config.toml
d_expert = 256
moe_layers = [2, 3, 4, 5, 6, 7]
balance_bias = false
Below are experts of layer 5 (counted from 0) of a mixture-of-experts language model. Rows are named gate (a neuron's input weights, with its number), up (a neuron's input weights, with its number) and show model dimensions 0-255. Each number is 128 + 32 x the weight over its row's rms, rounded and kept within 0 to 255. Numbers have three digits each.
Before each expert's rows: a language model's description of what the expert responds to. This comes from a sample of Wikipedia text that the model never trained on.

# expert 5
First or middle pieces of abstract Latinate words in prose, such as cont-, regul-, investig-, susp-ic-ion, comprom-ise, develop-ed.
gate0:063090157071122082149113146153163131078098172120111146053151089183087128070059151155114146096054111151110112085157083141088152148105151167165177095094134117126160090102139114150112141114105088135119146189146123122213140151086104177134103112088130162084163152108137119079147164101138094073089147116141160151155121079180097150133160112127139106131118096128131096079135114132184146204152122026123121102081105090106113145161163147123098111096083140175146108171123169111115106126153071095135120117153109170132175155129188143133156151103122090125107128100144115132173117097116146175128117141110109118092069165117189135113144153136188112145148091099102061139105121090095136109149109057116126103108106168168163120118132084107159123152181110204126135074143150161052103202142145
up0:093092131109128048150106159137159091104106126144105116073171111174077111073101100156146138098054129153131101120118081134145173113119161129162171102134193165115190115145120098137114116174144083111161175191138081156159126131108108145177126085100137175067126113097126118120180161099105083099105137053158161160144129110181120159110146105141154093152162132116138114080087124077173167174123097028125129137094088095139078141173168139096087076134099122152165099165119163083082104098138085137152176095154132188124128127104142146089151128083122136137097145089195120154174120111148158135146138148177146072138074145116173158102125138148157086159141074120119099126115172144098098087151164040135123080066159148108136146114109115137170146115202133174107148090160163151080131147166151

# expert 26
Single consonants or consonant clusters starting a word or word piece, such as p in Ex-pansion, w in over-whelming, exp, sp, Arch.
gate0:125132109106102170094095163045104149113156108123187119072144172153163090127142100109159131166077106094161182093089171183107124129147069179132130099129152077088189115097117152124133138156122139106141168128102056109141159137097142174123138114058149136110081103141117168074121162133107152106148109124095120117096095147116154173132099201110126101127164103137124100173158089204151124148171099135148124158150183185138152104159144099172119111121175095100101165131134105136128188130190132126171116138125171094098095127098074165168121167163114108110116140187083074174108097167124165064113145092097175167095096119131072102183062134147168121184114095153119117065152110173182133168153197102130106179146107163150124071099198129111125108174094117124158156137141129118098164158138106
up0:142137117147096187085132136081095182095130070155141152103111182176099094150120053162153109127154149104146177076120143165081117117157111131126111135124138065106240150102114153105150136135113142121148187122103052101173171139067157168108127093122217140149118123118132153130139124106130131081151125129115138125106132127122145131163094174107136093143200139148114127171162129149155145137168106151112095143112215140153147121176119078205127117111179086105144149154142100144133166137137101157193122101130187104132121136099077172148096147150155102121136183127116069119091060137138191098123121070169142108073132154111105142183091102183149151121093077103106074129126113180167146152135128092142121205144080184117150093052201092089107117140142101149143134148141136125110142172135092

# expert 19
Death dates and ages in biographies, sentence-ending periods and function words, highway route numbers like US or PA, and Greek/Thai characters.
gate1:105083120076079242121150127202128173098192157151077077150156146132065125191115105132116188131069107098155142126081118191170161153142084157078088132071129137111129143147089143135164112103120092136139151111126118070143106118118131127137129150129116107200040124131155091137113092134112122120114136151159093148126160138180086099158054195090158084152120179134112105096134088151100129100122175158164105118169118143115144100139107127145095148105105122174129135163166132133182147148122134119110157123118100136083108094139186121097154114156180163130170158094175153157098165129048142152170143104138133100148182085145138115123080139068120206135100113095098133154089132096115121146084149177123089159149100136219111120153120097131100115056102078150123167178121115115097127142135184
up1:157131128174110132068106144131096086112107097062133116171120122101108085138182109125129172111093144114139119150170076144133144104073135170124145180195091123096145141094062154108130090121104136083087107129173152114146162112076120112125101096105142116175133127133136154109140127086127098138114176154123107152121105100112149075116098154116144112112147139158102190130194168076136171158126109133100152129086134078122089088110180111105153103103157111104201154117150061141100094100123090076093093097149117175097089104200165141118091143111146181146153132077104087159210058092118105097120131131102108115112108152083180119055131097110138116121104120091186135036140148099150109094082195074135098162155162135128084111075116146116058162116124153115153181165125099167084061070167115

# expert 12
Word pieces inside Indian personal and place names, such as Bh, Raj, Singh, Delhi, Pradesh, plus ″N in Indian coordinates.
gate0:128120103140130063149169183067163117152098127117115138098144130133145142124129092180118059134125136086095128161139167164116163116149111102075123126134106104179163142133145127115129119121148106117088134096134133082085149128085087070108134165120135141130122097133144142168118101160134153073084089122058140170122131156190127143156069086093050190176135136111140081159129143167097095150137100172110233102155192120094096164137135153121183099118131112130178116168154124180164093117096085103156141139121089093148124160169135202115184130113076104136105148120115128085134170126090126060129107116201083124074119141087132120134135156120128152121152063180174131126135143162138191036047116134129183143130125120173142166159167116116112114209160094156108114091067119136130136059143128
up0:126120129153130134124146132105172125201128140103193152157096144079138115134090120187142190148147113128117134094103119172153145133108098072114096108114128120195177111096094109112135053149087145186119100118146120127106044124121093089052071117124150125100128173142135145120132127096095076085147203165087162195129118126145162070124139123124082078152154146088123102163186161153170135138126101137088161079102159080124101123146060113132104150141110171129177130117127094164142115085115131101154045131127111093070116146086152080111181106131142136151135134089130085030116164109128196094106133172107099124138194061137140162110197133143140119152123081108183121082168156168135143213109070124075133124111120156103157141132158104160128123085172141138106127153135134135145145123191149

# expert 56
Column header and separator tokens in sports standings, election results and lists, such as Candidate | Votes, Party, % |, Notes, GD | Pts.
gate0:093063114080145141151139121131122160115111103137093118134109192094076095146143130072138070148117140172099105145095095140108135144074150076106128165185207164133195088065130057089118093127095098171133140126176079166064107149131181109099164145150059075120100115120182103131133127152065169086144150116111135202080172160104137125119078130153099095123169187078102127125083134147134139129067166116120137127132085134147136146074169103090130165133175174153101116097126083211138161078102139109130113146092117101175147116150140157113133159157098092173087125126091096094107152144149153082112148112145132151105144077095118108122144159152096114077097083087111144156116165131107202141172085084161147097096171107155135086132085089095099099119072176140134118134166085080120129121153153
up0:189175129181075146162090115114086155125120114166137107089114091131080140147099145095122117107111081034091163179141130124111149120110086179120132096098097107166021137194101122095100193128153157141088137118115092090153145117106040129151112101112131157135111159131130145123120185122179062138110063157177105110145123112165139121076179193112133127112137115169135139112089125127142150135095140104133142055174163122106131091164140173198129116105089138039091157159150135115145089170133143153147212114144152166148158137128080151139143124145090135125172138083138146152091090117115084111134107093101103112138127160168177141176102117135133112136085125146129133159147098184172107065088148103106085109188134058079179155122140157153102133166177162159139187135086124112143124124086152

# expert 40
Verb stems and pieces of stems after to, and or was, before -ed or -ing endings: kill, support, form, prescrib-, show.
gate9:175137139155119192128089126152139091146117145116152117092123056155130130104138131118117086158040135095193123137119086153085211086103082153139134135135150155147069068116183121115112100088125183140140138146134093124118155138163065140107096241081125154165063118140169163156114122137099131179114118182113139125125138113135128145070147079117086130154142132212134097167148130117072114082115129111170099122178145087143147138132091144100133134135107161141118202211196127139134162110177085186072114191125119206190079182129151165144175192109126115129130128119122104107098120072115180122092120111175116103152125146134133133148101144083163155171101128151136089132107145113113045104134141125122146132140160064108118105087075136102112109143118096107130150120139126169149140120180100
up9:104135107103118018143156116128128168115106094140096164156139165096084188166133158123134153136141144121084175132119153179141073150117181088105112111137151116116220147144082141100170152176142081103131135116155147135202154130084191099132120035166137124114214105107093114091118147148092111100151120091144170129097104153150211156203142115142162136128065139077104158115156149135152126150124164141131151165120094130108116109126204160097174115126139078126107109072105121133090098154056187062181166111158122061120144074130123107077089072162081115093124144112146168156151126158113127109133104139072153105130124139107182112150118109218095094094148118092132149130126110121134179141096136132135128120157074156181161168154124156146094098149145164171146093116129125137152095142097121

# expert 1
The word at and venue nouns in sports schedules and results tables, such as at the, Stadium, Arena, and W/L result cells.
gate0:092137138140149159120163136125130157117169149157187136106107223119154165111186128153128131107103127205135124144116094128142158112096151124160194128139134151168117121137167085157133156131088102193090127153140119182073136174165141099113134178147118118165127132093100132154105156132105116083116069138189147100116101119098154113129054073115117117152139138127119084130077169137140140125120135097091078089153056136148123175146168148138081105127082135136176094146069126098082203171131155074181150137105061162122175126117148091141122163165156129194120151098117133163137119184165211108126105119150145130180121192151207143151109132125105145079101115126096164116160200147122132072119103148146171096157146148214135159125191129114109171116083101063124130176086074142124148101171126
up0:118083158140143130168095129127110104152140103177110117193154119142107079095130094129130127052098088114132106149143094147101133144151118112166172118115169060116142142158129180119155113173107148145117103129135202146144134107197130193082136134209201110091110124127105108115164122134137085166120139114167104096169184162126188064076116094176154117173140140137096189166128158034165152102177085091072074088100102102147122160193102131145080092146136106097174146135133105081127193175172100163123164149042134198143089117104095130171096130117136134132179160121128134123167175071107162115105167125161131118138153125107132153148136175100166095142134104147166154140098135132111103152145114134083132105164145182164175189152134080157153114140093078124109098161170132168141156093160140

# expert 55
Short first pieces of split ordinary words after a, and or the, like gu-ests, gu-bernatorial, te-a, j-oyful, Bo-eing.
gate0:101156131123051142128117164175146134085089138187183143116085157141151139130105121143115096142077162155141141151111113123112101126155120121092154161062116109215110100095155117163114174103149129086146124117102134166110164120144123151136075138115077109152053120126109145095172168108091133097111099115071107125084100142160198114119107169170202034167139193091108162133145095157125105095151066128165122073123123160059119158128139106152115144112080110152102127103114151122201121177061124173073113150172141094112087143106144066155132123153157122105134105123075152195144141074140100105169177099100176147075154179130113074158116173079131171150133151171124099070138133154154100093119221111099084150137086140138123123118140123130057121136146173163114162143154143133113081112142144
up0:109133130060175146152142082091132139153140124112053117130209175122103123100117135119119168121153112119109087098137110144149197126097144139175158131141078201105118165184125110104128137120133124148164149161151168081136080171090146080124151131116161127108161124083138098158103071151188092104114132092184176122103119136132114152128157112091037196118120098130123121114117175128101165128103185111108151164140115101162155107143128128099169128115158134113177101117122064136059151082153129107136205123101121145119186108125145179143096111054095106198144153117180172066102132150165177154104088160163102117163103037174126194132139045158174086120109121108104142199112100075112151163116094156146181127102105079099126140140117155137154181097099088137172119122133117132123156148114131

# expert 35
Middle or first pieces of proper names split into fragments, such as N-ig-el, Av-enger, Mand-alorian, P-and-a, Ori-oles.
gate2:130113128084093172154106107130110148122072108090133138168098120101151139122092151097126133164111102137121130074146204119148126156157129100079146100126175102116126104164138080137105149152079069127050117138133070139124218199147101099038106095110113132132124164173145163082138152169141139134129131116112140100081104156098103118076131140120062157128156126139113177111116147122121135158078117084145044176128184110134085119143123145131111104123120099164110128131189071113102143046066147100166108112126076131115120157083103176080146131120124116096066114100088162161135091145136155115083061057153217154113198083084161171089115177133089107105131143144073160124149105129134132079112138144146122125126153101110109116091134133154199159158153082148144122117153162146088099122044162
up2:132165125133178088114114133084181078115158139088125111108150125166114133152200128193119117088188115144108148111099109192128142126106142131057108188145172216140130135127081114144159095131149085120120158131170221135129140111100173134160122131103116164154161100132112107138100138091105128144066089185124087082149164106123093112094123115086120122141131109122128135145070132112122089134161139135141137108153061105105098139044132103185199150098143166145115073073101150115137099117181102135121176085138148124087180147171114108146193093130136139184191142132143107037162122144108080129135139124112144162105105158112142070115153164083109096156078118133149129076216116062124135156122185137138160095162115112135075170085112123160136085127063146109146203112111069128144131135142118

# expert 39
Greek or Latin stems starting technical words in chemistry, biology and physics, such as par-, syn-, hyd-, molec-, psych-.
gate0:122141128111121118059146109103138155137147125157107136101085140132146143120115059134116129142160083058155113152139078152140175122210156076128112118120177139166129088104119105142159137081122107145137153124126118153105103190158126171134122153119099146098102094153129215057140133065154149064097101156103131137134072111105142175110173126137166126143131146095140116162118167087152095144170128118090128147130129089176175111047158134160146103181040123167107089154156103141113150078128034104135157167132123186134085149119130118130157115042161130143134107105118087142203139073099111173166093113185162121082063110100121121081138154154131130147111100070096062135150095148124225157091111155143135144031065156123114117159160116127140133126146148159107105093138090133108122150137097
up0:142093091129119129120119155124137145126124094131101129160182093130122099127169150103111120143063208154126161152147133080153154136102179131077123136112137104107056067141155157144124061167129141074119133193148115193111115088135156101120162140151139082135120145096173095191090161134130095152068143076160174128082140142090151132116091160142085073100131103094120111072083106143115109140076143180202112101142172107121079125148132026149133171101228109125137173168053160084130106132137135095149125092143073183108134131103094133169122120157102132118130142141115192106094160154139099109131087113098113080134167125128149162149061144093148135102118204176133077107131143152172154129142104090098092089166174081115064081120153127133117138154088101067130122151115172148135158089124149

# expert 53
Field labels in species and other infoboxes, such as Scientific classification, - Family, - Genus, - Kingdom: Animalia, - Country:.
gate0:129157142078115107100109089155170075181112109095118114157097064153122098145118083093165124121142065103085184185117138118040151100186159167203158124152070157199119082152146099138123092150125140164153131111124114142125166102131167129155095124141082142132158098150076104111178099056120138147123101059188073138140105131145138122117171136146104160142134190103116220100100116093115163136121178179160088084127103146125139113139092154131079151091168120114119167117138108161120138160142126131124078103196169110175096133121088105157163163082156117120123107113139117125179200066188081131123105133125155117133157116142101079123115122069130117144114108132137179136109159097134136144118075120100150136102123111143172170142102168119120095109100077111120112181142080135030087216118122
up0:150120101098116090157130076176104116171056095146080159198105137132082112127136117122163133126126110129113125144081123141112111140169161124175115131107138147129111107114094158118234086152117132150101089151107102137106140074116177124173145126130083158119174130100120074132131153161146116068142070149161132109122122160136145107100113090127150134168140146169124179119100164130180201117169099159123145174104116143168075199115114093177081131134167083077156207096111086073154149184191098112117086159119181134109118157096110116124104167088143120156111161114089169137109165094127163145169146096148081159127117159112164072135130190089085174151165094112165177156085143141162126167079123141113094071154070144157177135111143120109126142121092110029146104178135113138093077172174173

# expert 33
Short capitalized words starting quotes, names or titles, especially I after an opening quote mark, plus Al, El, We, Le.
gate0:185090173121127109127152157091114143142155178181117135139131102112172148130152122025167145092154158093138179112058153141153186133151145197117120224131159078179074113119072093106122104148096062102071159145168037115084090126130153150096114124100177135129100114123157116098132145086081140115094136130081159142124136106115145151147112126134095136136115173115124133129069106173131143094149174139082098135142183151117156157102086127117140137188105070062166097092133185176186133131098101160113184157136138183128128127157195130142164143108120111128126129124141052097134187153160148095123126113152122082172080088172172112154098107113143159182121159114172141140117044121099140150087127124123167164163107164145112141127144134105129155119158210132139121171103143142123114173180120
up0:114120099123165153092119066129133135131165054072151130100104158101116126124187118182120133157106067149105047164154093101086131123165115140107126122106133102057148156137121088157084176134109160144149140104134147109157165179150135134171138163138088114107118134105115125100134119122184078147137115142148081124156141187081136126137114143145153109134141098126137101132133174071073072164148175093115163182120121117142148145191151160179153160079142168209123135115131061096146136128112219106093106108095108131113137110132075071091054083109120164127100125144134129125083091119150104188149131092074113139143231158096103130117164169163072115073105130123054121115114201123126129143203097118174089124142143125116122132145135119193131088151096128167146124121143142074093189159069110

# expert 57
Suffixes of genus and species names in taxonomy lists, such as -idae, -ensis, -ii, -inus, and species infobox fields.
gate0:155081122193131161132089171165140116165115134134102072160129085119102102114158042114139094120156148131094088082131097133141133112096057131154153168129085064120152075089133113132132102125112109169102130173129116154133117088160101141105139154127133163210156149072143087100105087137129115116081147116118125086167083110105104139155096096068155112119104153141118096092088146158087094147144112146152069131107062133136099165150144130097104122138057092092118078107100164093124136169147127131116127182130115168091144132150104163126130120094130096127151192166193181147107075084082143138086117115048083145202105170121106122079142135133115094070179187111073118123156149068142196135106106127121077128078120160137170200139170124119140195143089137127104140167102128153177216123107124
up0:113111147074163096119151140118143124097084112069105147133170153152059139088132124122168082162122151105149165167119164128207119132114178184120152125132134178119150121138045106180115101115106118119120141080086174164135117125136206148081205086131103165116131082198088194170218167132184131132120135163080138171148170145128111166109173091150121116173103129101179197079207116090112131164094138121079168124143108141125147128103131101159135144102102116119142161163111050142158154176118148150163142142148115105121092113106190095138141152146119167092154124112124147146128148123163108099123097181146174161048086092106157118151144127110089129160109173119127118108128078171135082134098159161145120143115079073144089077111116098100125135104172116202183099129180159109143140084135115

# expert 34
Nouns for written, recorded or visual works and writing verbs, in culture and publishing text: book, story, novel, photograph, wrote, article.
gate0:136194096135133083157089096146139125074113066121157176080101162131108162106080145108135147109132137192065173113175081106128151126117111129125161104151125079199149104078121087202133161125114079132108182104136108148168121108090111132164132132155078127153159131119134132073108136136111145184201121142135161121151178104141131115104179061140135147115160097056125118104149147152101082160147113181186127176151097100169099087068126177105135098138170107118068117168159094155110164123185167112110144108091177095119129086172123116191114122129166138112137117156068126107127154184166157139133182076145170171088116123194112151134117145163092171145145136143069087123070146105070154117109157125062148120072094129104151056116124177145122095096136141102102135114153116164055133109095148
up0:156170091133144090158070084151199152068069060130172167142111151123155131140104176107151157099151130133062130128194087143174103161121088145101134080139136096183091077087139117167120177084165128141084154142140088176142065102097112108155165119164084146126120087138177119075090132164142097187178104175117082109160137142111145093090155093110108125077211087097122139133126127180099095155139116116144142154185090094144112108126090142110160076164175123131090118164115111144103129138146142129088138116074200106154153085123142128175116142160164149107107161142101181143107151127089186161096100061138139111125144072152094155130137142137110117113175136146138102163056167157099099091106165097112122158103155103165164145114129165154063118085105127083108101177157093128081077126064139

# expert 16
Sentence-starting The and other function words, digits in tables and infobox lists, and verbs after a subject: The, include, is, 40.
gate1:129136125150107085079162120112121174129081142081123104198187138160099113118109128102122118147098147179146130111086104152131122130121187140127127111124064160095169100129096070117171190141153128137104089118066152152101105102186105110127103107153096098163156130121145148106102137173091194083190136129132051158088069081147083172097162104115151118145187186114099073139135071132123086108085204107153140169129152136185125112137100103138159164103157132121113075148107089139125140151163108092215108110122126161175117141114156083189179121134100134134098109151176195178152178108176189129118135064131085145128181118133148102107112137142133152078143148104109114144145117137134141091144139120095093146062061104163104145111129134087172102138124218128150114181159114116103088168073093
up1:091099114223107098084150131103111128113119063127092125162145096164140152150073109186095100138142100038138124152130071117135121062151166119101156064147112135115065160100111091146106116145156108127084115133129108133133123144128105127169177159058147172077161114088113093130086148188088101121126139133096064148143112079146158136122150181147115129128115173104148174163117124146068173160109177100143171156114166092130155147110106083189124173110059143133082113113122096170142196136110140170113135106131145053141156192117092104099132180115160138159084121179135023202062146101169115109101084095100141132074161129148127167153157156185125098122137087156167124123165184162160137179172092108103137135153130139100130079160133128133134100111127092124133136126086110129108146103110097

# expert 41
First pieces of words in titles and citations, often German or French references, such as Trans-actions, Mus-ée, Ev-ents, Un-, Ill-ustrated.
gate2:146157150134102091177137157127136091137152157114161121131121060122141068094106130177085140102099113168137093068137115113081114119120109119091152196120087157155144104155151142130113029134155170107151131063157088123158135101144128111141152148126178082190187203124118207120145075083170132144146117146162134148144150113164158064155156158097181113172138108123149106110144159101108132183170088121144128172078169132114100050133164126144110121065165083231152095098110129160101174113166068145121107146123187124155161144127160093122101105143158048151169118114091122121130043162103090143167080180083131149129144112122145097145153137146104140109135141130092129086135108184123089133063121078149116078128133142121096091131130087135106173127068142118113120125112116114098133206096140
up2:167109142195158167153155160123114090170122122125119110103145108130133139089187128090122112081164184127133031155136127087120136145172186160104138166120127114109104176189238170151100132133081104158118087137120114114122107123146140195090153089099123138150161138080134110109126108090164151157130129113097141131126093191123139085157165096078120082110128155109141149084103138137122088107172098136177133069155116136124137099184076148139187150161094083180138116148123087171081101067091107124124167109119102085073126135144117093144126107113109095129193127151207107145139103107101112107168081101119134165124129133161142086162115002145124170188039152103125091108129152208106127151108100073133143141136142099140111145145142166123177126120123081172129129146163142152162075133155153

# expert 47
Labels, colons and line breaks in place and station infoboxes, such as Total:, Time zone: UTC+, Elevation:, Fare zone, sq mi.
gate0:157135089083183129094200096160119102149131115121159132059136144128163087119094181109179146126152130148096140158116104059092152116134092093120170163146136145134175135119131087125109165092134122192117119150163093156122103136086146142137078175101088182118123169140105160139171116111116098129137089110111083146102143118151094115133170143111152163136141116121120140157122142151075139174087115157114107168125126177136166124098117138147080154144123122188146130103168129101131134174143127107130186081103114169097074250174101089095059148096185129112140083150148079132147137149190221121132131092111141107067143128144156080184141109176136129163180139149112100097128155123153096158119163098140126176095038075131151169122163127107128191147134141115116100141038143159115179166071200
up0:193104155117162126098170121133130133107146126075130120067114177118187115156174155063145178137172102059137130117092165129117076100133123131125207124148154094112137155184078078164082148099137166159162100115133083171138102152074166132138102122122104141123164133123133104130146117125117112113141080138099089132116159151138126115084132159137151129085108072152094115121095137196086129199094114137116081072097064142155159155141127093155161099117131127097184113057103115148123084142165154138182179114159160151069051199150118094105080122162142139132105109078155176128115159139141175133097135166132133165067172158182103134130098120115152126151129139135186123150075141098137138107116155126131095137109133076164102159125118116178107097184154181175110184114113179164173187165036094